Weights of a small mixture-of-experts language model, trained from scratch on English Wikipedia: width 128.
Below are experts of layer 10 (counted from 0) of a mixture-of-experts language model. Rows are named router (the router's row for the expert), gate (a neuron's input weights, with its number), up (a neuron's input weights, with its number), down (a neuron's output weights, with its number) and show model dimensions 0-127. Each number is 128 + 32 x the weight over its row's rms, rounded and kept within 0 to 255. Numbers have three digits each.
After each expert's rows: "mostly gets" lists some tokens that are sent to it at least half of the time; "comes before" lists some tokens at least twice as common just after its tokens as in all text. This comes from a sample of Wikipedia text that the model never trained on. Tokens count by the router's weight.

# expert 65
router:111096082134162129126168124085059125107165114136176102173168084084125109199109101142129063103132129137068134137056116127124134132149107130146124156217143131168137133187098125109143140159074114159083080174143159140122075120102139076094122133133136149122159062163137107084090096154134105114045119144122119121124074174105149119125148141136112189206127160114188111137099107113160149136170
gate0:127127136158135146162113097105101205152147123159095128144128136088127183132130190133109146105130101176166183156091133091162112095075101155181146139096095171130166180112125103135126101076138068119103126174120123122146123157149041095102151043136125162107112132107120118129142166109115147144127149133098233134087127085153153183104090178104154145105127141095150135139080094130168177050108
up0:142078123099124188196173086119163134162116051126128145186141141099176126169140106112131148159155142113147147101173073115153106136172109154126121107091159128061053120140123146155083136084091128083186191137174151146120134115140139157125163168094089140112062116106132118149159097102149128128159094124138151137185206054125107121136109116114149129077108102161118146128060099153135193158140
down0:193136131141105120137097155127096144108111171142106175099134142143096183079129194117156101122109144123118144101097153108110098129151131090082112144176147133172128168073162056147169112125144120146134147086107101079155074175178122166101144108152108142118083099127124111128138150081106115134109082075183224132082116039143124137087107167118137065085065107134134100120155144183122131069129
mostly gets: " February", " January", "born", " December", " November", "In"
comes before: "9", "0", "1", "2", "8", "7"

# expert 126
router:117100080141146098158140135095096144056132157147134074165166147083068080124095129117111097144156117161131142136105080111151149184128126143157095159168124113126158129124116131104167146174080094151080130157177183145131132130077121119118070150173151131133171050188116133093108088192092203189091148128137134137134097159135097098102131173124075126209172131121132098113070115114165111098154
gate0:140112161065062144131151129161068092127154174114114158044189111102128153168108179156130113126102147141105112110151120121119019183144147153138217084035104107105100137127089121179156120127148176119156142096142114167120106098131110120132164167110113129083059126098082117152133118146126148158096168116144166129123119181129125139126082148137150104123144076107148096121112091116109072087111
up0:138150111108190151127093119138153132150088131135153132125086103143133144099077164146140098109195155135144108159180085144114147146160156044138123205110181095139082142165219112113094142189138110139041169155079135132151171107128156102109149166165143117123149173126101098130119172130171128169105113156158124130081100093102162067120139098082127142143131108063150198102115150136118108161083
down0:170086095143188126171125131117149104146189110136158159163100159093136109134145096128129150153121107197109144157117125163114191083106088164144142122211098161154142130093135184132192077120102150087070144162106156155125070118136177125152108109119143139154116104126128060180141152127106055147109101078140116094082141122179179130170150129131119120116111151089109170065130183113114174187167
mostly gets: " in", " during", "In", " at", " within", "On"
comes before: " the", " ", " a", " his", " United", " New"

# expert 34
router:123092147132149146179094145110123137105161204205097139143149134125136123086114110140190150102090135141148202132081067120108176179117099105134194148189136070132188102186097134096156122163108113119145101114148175124130148141114114072181151125139116161137195105128115139121097058161063154137140142125102109088125100161132173073142153148136080097179143163102168133114126140080183113112142
gate0:162139119164202192086136097136099114079078097146176115103134096161097107094106204152171126142146149119124094138146120110172181123146114100110075157142187144134115136115103106116109123128127146125138112158133114074126087131189121161096124118081108143094059140088128165098089059121053131135132140143169124133118084092123200164108119090141116186212090210145151148147145121145108105117134
up0:144137112142144195130138091098126137118097092164155168064143118162117126111119192151161127112162109108097120131147124112178146115152123150105057169130145133125107114088115088139126120112161115155106097140164150069141109184198166143112119128098116171074060151064139155132093070103068114150086153147163158125128096121146208209122118085149146174207084180168118140139175143147129146130105
down0:118110147138142069146081155121089142181107121136115157150177150084125080127148161137119158113117108164144103089178156095213101141136144118134086101094066083167110167189137142121099115184099158145117133102155182122115099192125102137077136153094083153171090101079109182144140103098156110085174122085156165066187141121157179107117113100122151111119158081159177170090115106100128182138103
mostly gets: " —", " FW", " MF", "]}", " ", " Yes"
comes before: " |", "\n", "-", "|", ";", " —"

# expert 21
router:096070124173136092126110148098109160069200162153144134145165131131048128159160169124164147133099149174109138115119130067043195136102102109140115118151134058129140100150096121116153119126143141131103103162123121082127111114116107128139111185143168139126150085123113135116075083111114206169081142157069077107165089167139184085108173132131061098127098147081111087159140120118140094073123
gate0:146105078114120071119126126179139063163098127105194138132197131155135099080154137107102103170133102103191122125161126131072114171133109110084137137124123095158129172164134201108114082071162137093096129107112131138149074121177141147119120201138094147069164115127136172148196085149116072087133122109190141138185111090128130194136140147111077108076154114101084118160119126105078139151124
up0:102145129142142155140111097089121175110110178210125087109110122120143146189155156107116114093140167146085139107194153163171139082139128142135155166163137109055119109108163079147142174157145164135119105143113145156070161170130147142139104055093189071183083169101085090085092171129119141151112182142064136155123127102103099128168147124120174156194101164173164094116083100108127111116118
down0:137103096178158164137117150140066152092144149124229134064092059113149140129123132137113146161168086185180098073122101152135084126171139087127121144052130099122154172114075122078118146196096097148164145185141114121158112135142138103132166089074120123163090133106077137138139116097125142112151155166156106155129106079130063088156205127151173137153174162119099131142153121147136139167108
mostly gets: " million", " population", " life", " tour", " death", " service"
comes before: "s", " of", ".", ",", " in", " and"

# expert 30
router:103094093093138147177157194080133139089161129158168104123152134090144096093104157156151109118115136173135188098122129097126129172074139084126130139123131045171125171217058132050120182143115120154093085152168159118135082136110099090104142151130135178110156100122091126092135085150049117124112134118119130139177130172111129108146135194102136130145173129072186101127095121074161144120139
gate0:140114183082144146112114134080065193120150139134111120162160113175174098150138137190145147141137148152146139096085120110151157149129034115130177139091093124085101107088163147060147208160124146145109101149158108117121099132125091122074166202093135166128154108111100127092108125074125114137122114087149132094143153172184075122189148127179120080064125131113158147141182104136135161080160
up0:106153187155123114077150159104100165124155105112134110116125102149152095150153130144143101151132101134114123030147134124185203130141075157142172163110158108088129134095139120088109191216117183119113113129130138090164106114155069127085149134120111179121144133087118098140154140093178135157114140047137140105170140155209102172167154144129090125061107112078143130156163139164098181088143
down0:069137140122168102135127155114155070129146167152060182161174143108124133144164093075130145127107074051116117087124111140097116167089163155093126148119130140140136128110193143112071167082197086167119110143099078162153153115116172147138132149130150119107187048102165119185149169134110129122173142128129140096130199092179073097140111126123102149089131107174111145135096116143166080189104
mostly gets: "\n", " Genus", " ==", " •", " Preced", "|"
comes before: "-", "\n", "|", " Species", " •", "=="

# expert 111
router:122097147100145145174094144104106153124163185190098110144162148127114066115112115185191137102107123149140181127088090121086161187114093119170180156147133136133164143154118128065162136175096071149099107125204197125122125080082096100145137136131143145109182123154114161117111048132070118130130136107094110113128147134087153055119136184102119118197190154126176116131125130110169098107134
gate0:232162156088085143086150116087099155129170159134110115113120125101115128161136110113141135102162178135094108113114093119170138121132092149111082081071095196134162124068084083134117119133172133121074121137148133127121191123091103111124094100102081154095075192183090118133088079158187172118159079069119127171170120086103125072083109179128107139161146108148151117121150131156112134113085
up0:130160157110123116123151126077154135138148161144150051126133093118078123100112077099130158122152191127161100110154131093161092138146147183109115074120127214063162103095111114137086125129143097156200097107135163131149136133141153155086127140062092171106141153122172103154136102126184124062117133081148123097168077099120119129121080140157126100143122123067100082074198178102069087147090
down0:155169143107172185148121169141104061116102165120051195106125214201127155123146159148091129106165135067142153144128109153091109110165099181132117128146155141164127134117130091137149128125082152105105174114090128093184112094140118074122101135155109171078156117155121175105149151104191203109158176139114083102088157143144085119129134130137180133082128165138147155198104086113153140096136
mostly gets: " ", ");", " ENG", "!", "]}", " |"
comes before: " ", "-", " \"", " A", " The", " S"

# expert 116
router:083085143183137082142118147130079163108137129143123128173132064109099157131131170139191135105119159161091146101099142051076159125120103062149107124127170068135177113131100091109133136120116151167122115167144160115131140097103131112113119157115144151118113073162107121125075112136126212160127168165119107127163084115107179103107196182115058111135114136074140078189131105106157089040131
gate0:139111138160186104110183159131088117138096124123114173131161127093093156070128129140147128066152118099156134080133153167156174117151153128137110149149128062114086089094051091145169143159139122128116092169087120160180095162154172151124114086182132124079138099099174143157161117182128108107175102090180175115141088147117046144081097123143138121078139094166067159103170160148131183160098
up0:098209105136107062109131092150081182075084136059122140125105157151151114150145110134138152139078105086155168092115106101107152144127116036173158130149097121090188147140119142146137092133117123123081116144140091179159157086204149092152132136099078094119056085085140166070128101179124076199124136099109131147165129163128143128151107108140128109122155120135150130194117108078106142141103
down0:135199123101097156067162134163156106070110101107117094184179158141097143175163083118131114092145110188130144082130105130110187171061114176124171118154106103141153180072153124153115100066133158125107087071141163139179150143095115139146118157133109111153098055133113198121118120131121096165117151165110113078189124108137191106109115132111111063163144121131134135100114162106120125181071
mostly gets: " field", " tour", " character", " land", " scene", " park"
comes before: " of", "s", ".", ",", " in", " to"

# expert 31
router:123094116152159127134114134106115171100164141170091099149178125121108107174139133169159137057123121106081163106119112054081189177083098078129131158129155093127181175169097096142135132145070100109104121142126148093137112120098063065128110128116107170121157090146117145113080048163109184133102165117094054121133127161142158107150144125140109098127147171057141074137155154093177110106185
gate0:161121119106158131151106108142114108093149140129184133140150112205088156171146144132157136096187128086164161029154164112127159090168163126094111109108235127095128136167118084131124128121105179144104196137109110131111099140108113125120112175107118159116159154042111110130121112184124151136094132143099057157085098120147147174165158100161104097132101158144075087123151185073101151162116
up0:108213075116143121149090132146069109133131155095159148164138161168159139170135180112158133123151122119090149127134071140087135110170145097099147136106167127135143128157122086124118094105113101147107206142103098137149134119111062113095110157051141122056108082063102154109106129180126088113089115117145105159141141044137095170117090155153185131095140122097137139102176166098074212147157
down0:093090135116085123105091116133107151141158143115127101065154096154065111108110173164112125105145133051168094108186117089099130111095132118133122175116179071079122159118128097080067073143117163148094137102086110132138124161104150148123083121094152103151157082098169094186131144167181140115127120111057153118097069157177096151180124160143176152074088153125099135124086120158091194164146
mostly gets: " Museum", "ism", "History", " History", " culture", " Assembly"
comes before: " of", "s", ",", "\n", "==", " and"

# expert 94
router:098125122189177075161107155129071120100115158111120119156124064130109128113125140159186123065073181120130141144080102112070131128090121067143089114153139081132177114129087108128131127119094150182138107156137139126134138127111123132108110153142132147092110126105124158118139112179131172150112151127066067154201062146060184114095157154148060124117131145056161056170137143090175086102120
gate0:148157115110097131085180177125134156135101086096105079159135151179104217181090092110097138104164069128115137155149042164136154108077070154129185139113131088068085071121135075080055135123103140126068131145101091128103152102123086141082139076129140114111117123135100144129112125110121140182097141124098154119157129206104111146147114125184098149110165137106168106176145115146154117156104
up0:088164169143130113167136156123153161109120108189131126137104097103124181134148148112146102152156171135121155086170087147113105118087146162087151142152094088102127146111173120159081105127070110133044104137149162084111107124057149198071159105180097158151136172120069142182132142185142172107123179153130183114139167182091110170162108139126094110128089136138158084153183139113180155071117
down0:121111111050021197134033150151143119153168188124057184121152095171078143127153116118148138077160121130076174095100164109120162105123123134109114093139118139139132155153126163101146074074148162148140090076155096136147151192088134118147158106108119135122114127102153093126141197130104172135087120138076167156139150071169118132113107134133142096148079116138119132082137162150117132101154
mostly gets: " car", " water", " bus", " glass", " bar", " plant"
comes before: "s", " of", "ed", "ing", "al", "es"

# expert 48
router:118119111119139129107127158080106192101173133177109094132192156135050078176133132165111133064136122129136163084103093090104167210089090072171162146138156128114139164137120057130155112175146088137073111165152156099135093091133046087139109098140100144083156101164110132128120087147099195145092183128117092133122142144138148131130156164063117129154130154138150108202132112108140130107142
gate0:104110108108153157206078124145098098110179175145137122130118145113105096131089087123171120113183126064167108078164149127106155082149157149164100126096116130186135111158143093161139161210145112114169199127157115125151145086126109155181142150115169188152158113109102130109125131142171126158139155114174195121062129173124185115158108110172055141144075145167100108108118080162137188124119
up0:138116101137110125076156120117180106145130155138095143109139141128122180105154198122156153191099131143111143163083131121141150178114148113196164143147175106057159089090157204116163112069111119096109074194106098148146097191168157171090143140136103088111132106069135122132175102104169152129105101168125102129126138103123047122137130102102101120112164119036183158142133147148177097129099
down0:151131152136174124163111123157061189178163142084089129117096129078150093103129158167144097177105167185133110129141121122124185145077101122136161146132148047124157130092118138080177168169085116091150078127176087177131132146121133109135099124135117106113101114133172118092132047098130104119160118172076147099178191109159098130139156169072123101130148105055125066147155132110094148091089
mostly gets: " University", " Award", " House", " Minister", " President", " School"
comes before: " of", " for", " and", " (", " in", " Science"

# expert 10
router:082083130168154119127138141085095135065149140161124110148167135115038092134135152116118092165147153122147144094122111090146194159116128104142097149160166053139167103116087116118166126161151100133098139174140160109145094116132144135106086158199158127127145085164134157108118081181135218206079147106121081126134102170120139068115158134121035131154114133111129103126121075108175113073134
gate0:113073179138121153115205131124130141112134056124125168074147155181149086109111146076100203090043137124143173089156083162149167145125162146126161086152128164119101134114110167094154119101121126121075164169079144114172106092177112171160098123175120077125114091065154145071081106096137112130102053127138141149132140159104142150126057122142144136106125154083103142161111111123115116095083
up0:143125138113109160168101150163099194155153223123071104142138159105083160154100102128142123172192111122117136108094122121186114135146099135139096209172089164111143131094190145167152165174123105040142117156130121091079154138106103132104114113050122120142088070142097085141144127117152143109133145112111133114181119106108159124101167117118127126186158184209131136118170113140159088090160
down0:137090069180062086168110143158116128154112104075166127099133114078103151148120107179129131095122086141171136133124071107099163056127091086158091113135083127083103118164116102151143107142144119145102142096138114102110143180109097074178168198082171109137134131124118085155114147181107054091113153134173109149097124209154133124129121148156154112083138106101157158071158069125128089173173
mostly gets: " during", " over", " between", " about", " around", " across"
comes before: " the", " a", " his", " their", " its", " her"